Weights of a small mixture-of-experts language model, trained from scratch on English Wikipedia: 64 SwiGLU neurons an expert.
Below are experts of layer 2 (counted from 0) of a mixture-of-experts language model. Rows are named router (the router's row for the expert), gate (a neuron's input weights, with its number), up (a neuron's input weights, with its number) and show model dimensions 0-223. Each number is 500 + 25 x the weight over its row's rms, rounded and kept within 0 to 999. Numbers have three digits each.
Before each expert's rows: "mostly gets" lists some tokens that are sent to it at least half of the time. This comes from a sample of Wikipedia text that the model never trained on.

# expert 28
mostly gets: " rec", " res", " major", " non", " tr", " early"
router:518534505471486499484478460488499507465531497502442466498512473539494461518523486537480481505491506473529521495514511461497501529501470493536482491487497498484490522551533524514495510539458529543455526476473512541458450549505477496515458482507485530519449472537503539505537486474486519513486531491501499516479493536464489505497533559538498511514453492512528481527517479497496465504525530521451525499516507495495507492505472480541498480501470482521501482460496522506553524487505468485503517475520496486495494466561449482493487517537482526545484477502509504482489495501498496570518465459541477491523489485520511480503534503555503466509484496530461531486470527509490499464527
gate0:494493482506502457495466520507491529518488475524530514513476499466487493531484481501550528516466464479510506485481468472510493522508563528508516459550457467538541517512498464496487483458483499510467538502495497514446504517470477536483497473490494530530536516468486508514463531514524489533531497495497492494467506489541552504535512514472512470494512485504473482520448503489485522506484491495510545539486500540535505454497447519503506489484490497419516458513463483518534510497468504486491504536475537497516528495527535549520550498518540462505491464493473495512512483497464477531524541508513502473505466509546464471481513452546498480507502504490510526490495511503479468466488
up0:490512480498496497482449497494474520510514454499515503494503474466478490521504505527527515530457454468523516483487514466502498503520540541505526461523449511507513521518504488512495485491476471513455550500501496523477466513492485534458489473497480513532528508505496498500459515508548484527537503493496519531477486496528602483505516559478499506508497460511476470523456514473501511520494494507503534523505506522520525446511480508501497496482489495433518444493495490514537510456480490466482502486492530503506529494564513528519545471533551482509526439508453483514519452493496492535523531497523494480502492522547504491482522488563490477493482504489492518482498536511508467465511
gate1:467493540533531458547474540532503486527468498518544502499489522494505528489488493474517519524505475505480521480504484515538468503520451492454517464513479472467533500456512453503490517499472496453531529535498475449492493465488506507503485463536575503468533475516521496547455502514497516514475474481519511496527516473520523481521482492462482490517491494522468543506482502513522545517524489498517522489484488537504527498470488530506504482467503504477510508511474498533476462483475510519500492491473508490521479546489491483521510499485538478493527499509454502543474485498487441509511527502499543469470534530481476505489480482458469550503566493476518537493488482453541533487462
up1:526483504487500487489463504524498515494544506510498542513496519499490499549514474495495485512465496482465521475461503514518481493520521502509479487547490522515476460552532490513498476506479522499501497495458520482479503504510469522507445516482514481510506535540462477520548499506526467486542557471494497499484487498459537466519441538471501494493490460519531454576513512481502557496477524492517504502531458480477466489572558505508533542515459498504479486530481501466475473488498513496450506505516543508482519500498499482457565521493475477547488505491513496492481494468521468506482514498536499514512504536479499499514496448515508446491487486511491494516509478452511525486532
gate2:463473495478510500504501494507491501535511496523529483526514501519458479536525470488506525488492528452485459498500497521516506558492511536480481477502461500471501510526500490463520506474524533492496498436524503477445509469471511495476493509507483499528533497521478479475457515519488495537479485529479471485505495513514494468525560510514552497521543523525550469491479526549512493494512491469507546489543527510488481458494495457497549479455468518484530485506487539530479486449494522532474504539492497496534541498522530492496484538502512496535463449504491538496498473494492510529531476478508510518525491488527435505497477460466480483517486529488492525458530553536502528487460
up2:512546524496521452493509536499515497520527502463538520510502499515501494527510537523529488514532456508512495463501474517460491490545454473498539510489510479514516489467503519504497530507483505462476486518514509502499519542485514505546464471518509522451501526481451530491498490510533500499466516478485492551514509520479476525459503533499472456495462479488462477486513465523490514526530523480460439501476486544506523542504465501479440511525485496492482487464518502497471501505548511482531489510548502516524506472512496458498512475527464502510501504503513523514496542521498462503487498517492526474503465489505491529505496535557505495520513466483511508559494458459481540500596
gate3:509445515530504514510505529476498478536462484480483507527507496527503526510473503472512466544470515506576554519492434553438490505534509522526489493497499524500496497538524502486506494508510499505525449494511484447483474489487494497481533464500514501553517491519507459464476508498514487490468504519481483527522494495485544487516498480459486497502493488508490446479468561507544498464518495467514524537513500516508524498524450502506475566520512540499479536544493470492491506512469493533473518494510521480517446509502491459533506458487521482475508539464488473510513544505496512483465499486494488493504555549544501469491464510480464516509479488476494498532501500497487524512527
up3:516505520496535486489528482480518531547502515525456529497491533497519499468548509538478481484497485493516520528541487506480527509550486548478504487487509494460526526457494529457501520526474529482491540508482525488473486498510499521503500503530490552509502484514505503505502512471551518490462475569510447524500509504502474457495539473547485500501488487455498520495492463483509491537499470538457535495556508508483473513531491495538473481551495496498460499504462458492513483513525451494490494465517501505427506508529505490468552493510497508503467530533489484461504510500471510528496439462523442512514489506483512508487469516554518481508499539480467509515485473515489509518520
gate4:482525506501511485502501488457529526468556491531533541506515492488452528499509492542508538514446510468464455522505513552520532518507503505468537491515492480524517470527485454489485536522525515513491504515487498489502490472478531504497481471522464467525519516538482496515491521535531512474475492479507532489515516495505536477525519527520539473468501489481499465496481493467510501497504457495529501537534518534472532434484546530515519428454501467493483493506514523541502542482495494504478452519551478487516524524506505482454507520489492497522526504485466484489488498515541486486512498498479483497486481472506474510482454495450505490547578487467487470484521460504522491468499
up4:489524525533497482537549496473482518498507497547516509540503534512517506499510503478499513449546477458432501533508499531516499502483499458517554453512497517474508506551503453530547502489507470526456519493491500500525495501501505481466473489511515497469517554501500505479493522517500469512518454474508553485547504529482503523511490490508538471543510500511462487492493496515541493492511444504478476480488482483495501499473505526497499465488525514481483538495482478490542546511541515511458498463515487464531498541507520496494509498463492508495523479468468512479542447498524466429463475503507481501466529462502475503484490504467493535555528477478458473464523500473500503510491
gate5:506470519491474508499544529467464519528540465537500515516424501506476489535494526489483498440503499525495469540476497518485517504465512483500480483522515547487465475524477513461494486502525493501537504467486481443479461432501506463491492510531484551522493523488524498511499508495524496528531515499495489509509519455480545528490528468498486516501479474510459523499506452495473513522493469536472536501554500516539526517524446479498458480503492492499496543486536473523511480502476462509498532495503513498534472504451544504553494513492517488479505463510507554521516506500454443518508483500467485517458532518485499483473495517530483527495497508509527511484539507472498544488494
up5:486454505508464526490522529488453521517532487490494549501464485527453456524497538476498481420489534544496479510469488538503557478479493470478503521500530530509469466510528494459518487478483514506489476460481473472521470488490502461516496477496494470521505531480500498542511488521531518498536518479510514496497546510504489522479504491487469521484465447517504500513510482503495512507511493517469500490515502541506591501516492495466481484513469499494485537534543512494505445479493477499519507505496482478508494509453526483578440548479514493488515500507540540550516490491446498499547497512499509518466499508473496495479473506486536485539491462508517515486477488488484523513517
gate6:498476478502501511504499527552520483519512485464524472460455494508512494468441477426476544501462510529529522530486486517526471488471476554475476502507478549507487493458482503469491533524516539489529453533532490488490525507488478517498531477503503519500499483515518501501459525491470523550473440492490439491497497485539533511516529507474496464509489493505496509465509526472490519518538499477528585492538502452488523528434535473505503522501520481482507495487527490523474471493500463508528501507497506518521482517482473513531520521457490463469505515469511489522524547482498484508509503524514515504537497472545526498484507506483521494482491519493503489538497469490539522506454
up6:508493503479505473529568492497501526489490505486482511489478461438545530491493508504513511480527521492475495528486491488500457503546541556530483494514486481477513545468493507459509490513493503555481512503564489483489544511508521407471479491507505512465518481498510463525462518524521483503512492495529508466521519474515498461452545508499499486500528489463519489487479541488526468489508527486501474532493552489502454496449484453486453462531546503530465515505480491495484507492489467526499499490519470543527459491483476484536539494553487512476523514519535482500520514499477524482535502504495494492519495497496550500468492521506514517467481546507506499468483508514492515537527
gate7:466476492505485557505498508499516512501489483509485506493478485470525479492523503511507547516487518556541523494508469487496497499466487559488512477512533518530487499457484533443458501510518534519539458484532490466484479488518522555483527559509507500501500521455484481505485503456486512514462458522545505495522486482523498522497506524504476498488517509488510505486500487505534493497497501452543531522501469492476487511471480484521448531552497503501461475517488473545445480499528505466461482483520507562512497504516495492506513531500475476480478510504523496460522539520495529505537439504514482554446483499494517488453526508496500475524462494513536481536507455494460538462501
up7:516497485471515496483534500461450503464514488471483465514514493526483498485446544481530493505531505458491507515447493479494513522526538484489457526480502516493505540491478496514506541466493460491438516491491505531515557503477472483519491500502538520527505481544525531506503512557501537508512513479459488530463521496479487471492522512526556476468467533468505483504521494475485458526487502525452479475468516510546539522528474478450487497508525519507494536491488516484524495540480500530505507504485517495476487527488567506500506500500495517504528470471517504540517550492512498526531562529496499496512506495495476486521474532502504512528527526494455500498469515478506458537433
gate8:464524512466522552495528523493486534534495480516510542478570549467517487560489517536495511514490489531518499473487488455525478519527453496481515483529494502485506512482532500494488454470518475471510530478522493470535513537509535479462465518517528505497508501516512503469472520472525483510531523503496501505491511462492521494493460525506479502487498490491518502447457491483453482543498506480508522491469503505493455477510454492516488452495457516503494515498496485532492475481523477514467511481501548516482534484496532546514533526470466500497489504505470541459483545506506509521507451487470517496478505517515524453479459509509480496525548525485502510494572438501548499482491
up8:477487532498501555501535503506499528517532485535518547511509482494546512536476500533484477532436490521493475510464521499547440484486492486506515469493503497482493515468506449481517466508496492461500528473475524468519495516525522459490479501515508596451526522534546513514498499478503516468479532492500465491480515490493473517531495506510463526475486503514544452476478454510487511535506515513480535500485492514521529486531499465528514468479445518515525510481488526525498457501490483542547568488506489520452534519492532460477532501488478508466469527490523522513537513516473502505495511480472513498507490516514490482505468496509510490543502515496501490532514466485527534473473
gate9:499498528525483491505450481519484521516526528495483551528526487473493544483486496519528481508517454483525468513467507543513487501527519493488488502502550483467507506514490482485531521465488477527492511493469490467490482470433520502471511535519533475564497496500481493497467499507482464479486448449482491510500483468484446499518506525498465480507505463497479491468475505506497507581477450484449544500502493556519478488504489489492515503455551511539526504499519544527503480483476470497566490505515465508508486521497515581506525440490495483484533507489507493533529486506499485531521501511521513496486502519517475492543503490480490526482510496479538522513480519467523536522502
up9:475499468471504472480505505509503490473527502494512529535535519490560503495508520494421538558525514496518471521484530486499521454477479544505524540469491518473491492490521539531501481493487516519492498513509475514534519477530516506485500527487462513522487518462471473472473496477510496487516448515504499518491463491485517468492484480449536536498490500542483527500509476503472500527480493530509479516504516481513499484497450516504518515468478501513487520508531459515516537493514530503464548453466506457461513513477449483442525495514493546556470462521436529511568504515497464497483465542500503486519519524497523489495484488523495539463523517507514497510517480501505504466455
gate10:515500514484492489486509511518546510506501496511487535496495554493503515524492526506505503529513479509480484467459494495518500520489491502494498450503489470514510477499466457492496494510511522444511533447517491467511465478489475535487477484481488516526507533523519521500487497513523493478463490532504492457547501526511479482555511518475478492467534481501491489540482510468506486490477477432508502540488496510522524508533471495475476474485518471523512484486538461481518540516498519501505454464518473433492515516495533584495535458489499493517466499501497508519507584523497439497521507542507504488527515499487455496470510470530459549501456527485498550530502490476471523545512
up10:537554519508491484448528489518500479488482569501479459513516527516502490495514468498440515480464485508471514495467535547518508524492478499518503514486486516547505512525480525505476528556512520482477479492492513478494541485488473518529473510489447497542467503513505490463457528497546489493483506511494468462485493497488504470510529495487498478474496532489499447476492558500514466484537507481517479512522531494573551495499466518516514469529508473503468485515496495483528503474523506453510517494558471481498491464504483496480524491503466507494514531509517500515493522542506541463509475490455472499562481525482520498536523519550484481497491509524517489522481503551458537493533
gate11:490511464470485496451489522521468515511553493489494488511474477525488500526490574488518528483489470562512457551484456468519524491495508528495511467549473526436516491486503478484479494489508495461512529441518512476508484501466517525501497484526448465508516561490519496506486514519510498477485483522535469493457524475537480489490505523527478490437502505531536491517469531549530479531493469475433517498549512516502526518494483465477508484471485495475464436515527521541503501472527509491530498497497493535522493496490495498491496478507506507495501495507510509511492501515449503524483521520503518522525437481522494501499511486554510498529521534479518536507478530462499519509510
up11:505532468507480484465494496526500514453554494503514455511475480519502491538514553501501524476494467541551473542472474484513502503473530496527494484550495516451498503504480491460493480522491500487503494448532487525471471508503469511480490505498465504512475502548503542484488492466514519476491507515537489512447489510500496510474493497539507464478484528507511462524495508513504502507510455484442512487528519503555535518537492435523532477486470519497464452488507531522512495456522460494492509486502488522525471474549527484527490549503502508516503527536498527465462496514508508554508482483489539530487450492508492510529484526524455480541523516503476518510510537498472548472533
gate12:505517513515502492539482509458543519490480504532506473504520505508518495501471483489527535512506492524475502467493493527507435492494506538512461508504486468516485510516481485498436493493506489544534469509501534509467496526467530470518515489465493452546547524531541493533492503524566519503521514492513453483517521488499504494547508487450461480506534493522484495544484499502475497479470512509509549524521513510463477471467483494490528525496539483487540470524488442492488476507519485529516478516500517451532484515505479538499555496519508481522515498488446528527492536472463454507495493503523521483519474499515479488580492513514437509498436495472498514535505501511504495486507
up12:482516501528511486515506498493529525496518497525494471498522482544500510479510453520544523522459560560519540472488483492473469489519492540524479520514483480541506505506499478509462502490492470551489488540524504524454477522487504465499516502471500505502506496563511481527502496481558526499495529516528488484510513493477528485498485555516519478496502504483498467548482518486449498458504511515528490495525515503475508489528495457519521493535513498492527464495536456497506480523497469551519455549514500453538491501533457495522504475488505512562502488451471478533485521515505452532510503472506478474527452523506503503519460503486430517523475492485510510484472522515477515444514
gate13:462528498463525467494522545465488536525485533535518549512520534482519518523507506540523501486501454497502526524496453536517449527532509477519504471517521508454500481512531519457481455489512544500501503492525542469464502483487519514426502483493511528529533526520512477520513549531515487522510530467495506526480485486483467506488524477498496479499503463477527470515469484483528485562510483472502529521524482514491496523523537480508511452510481486471500520485483460516472482499513478502484514494499498512482521469492500523522454537500450480479503521431508499446474500514470492512511528492515494506471563490520463465443507496498510460512468528473510489499465482515473495476496
up13:538484499494478491519488481526488451488510471460534481501532465499495449475483526455507518542492509473506462520522521500486533486506494519472509514477508488545518530508446465521535537486486485491530499500516474527528489500502509489596510532509502449470439492463488510498488460489516492477487496513515503483565524499502505524505495494518497504481479495497462540445511487513459506472482521503512484492474511512508492481464487531474493543472541470498513499526534548491552483540525482527502492492529498498521464556513506481494542483501522495527471513539459488516504493453544499464499502496475511521519441506483495545522504500488483526497528478490473524513509510469506471542478
gate14:493480509499535525503507497546528464483528500530511494516536575503512503518471494527499560472514521487480474479478479497501489547519517471546472495521478486501465481485482500491457512499463532511477464488479519497509453478508465478464501520474519539559501488507465515510502492518531470514478447489540483502444513491520501471460555496515520488500492511507557447478483500505498510520486502536548515536498506494522548498480470518531505510481441504506489486455486506508511520486501496484508543544520513496497456487472455494487531539525507492505468506485544488477500463479504491507502540498473555470513469506547480488522449493490489492553504488475512511512508525515511487516460
up14:453456543519532501514484520534518466470466484497501519490524561477500513530471488504520550477456508485510493508525511491473492530476501449540520469548442489537522494535530497486498574493470507467506443488491521497506490508506507489481522496510529482495462480470473519499496508510543515455480530453489491519456510499486507498479503497537539503527499491517527527511482530520485501540492537497528497502458471489489503485470507515478503479492484529485516485503461514523511518525490533471471529485509536533471497503505464477467522513487530500497502496514518473489533422512472510469522535483505503488523447544527477499544467478479515512545481507504500504530524506490524466482449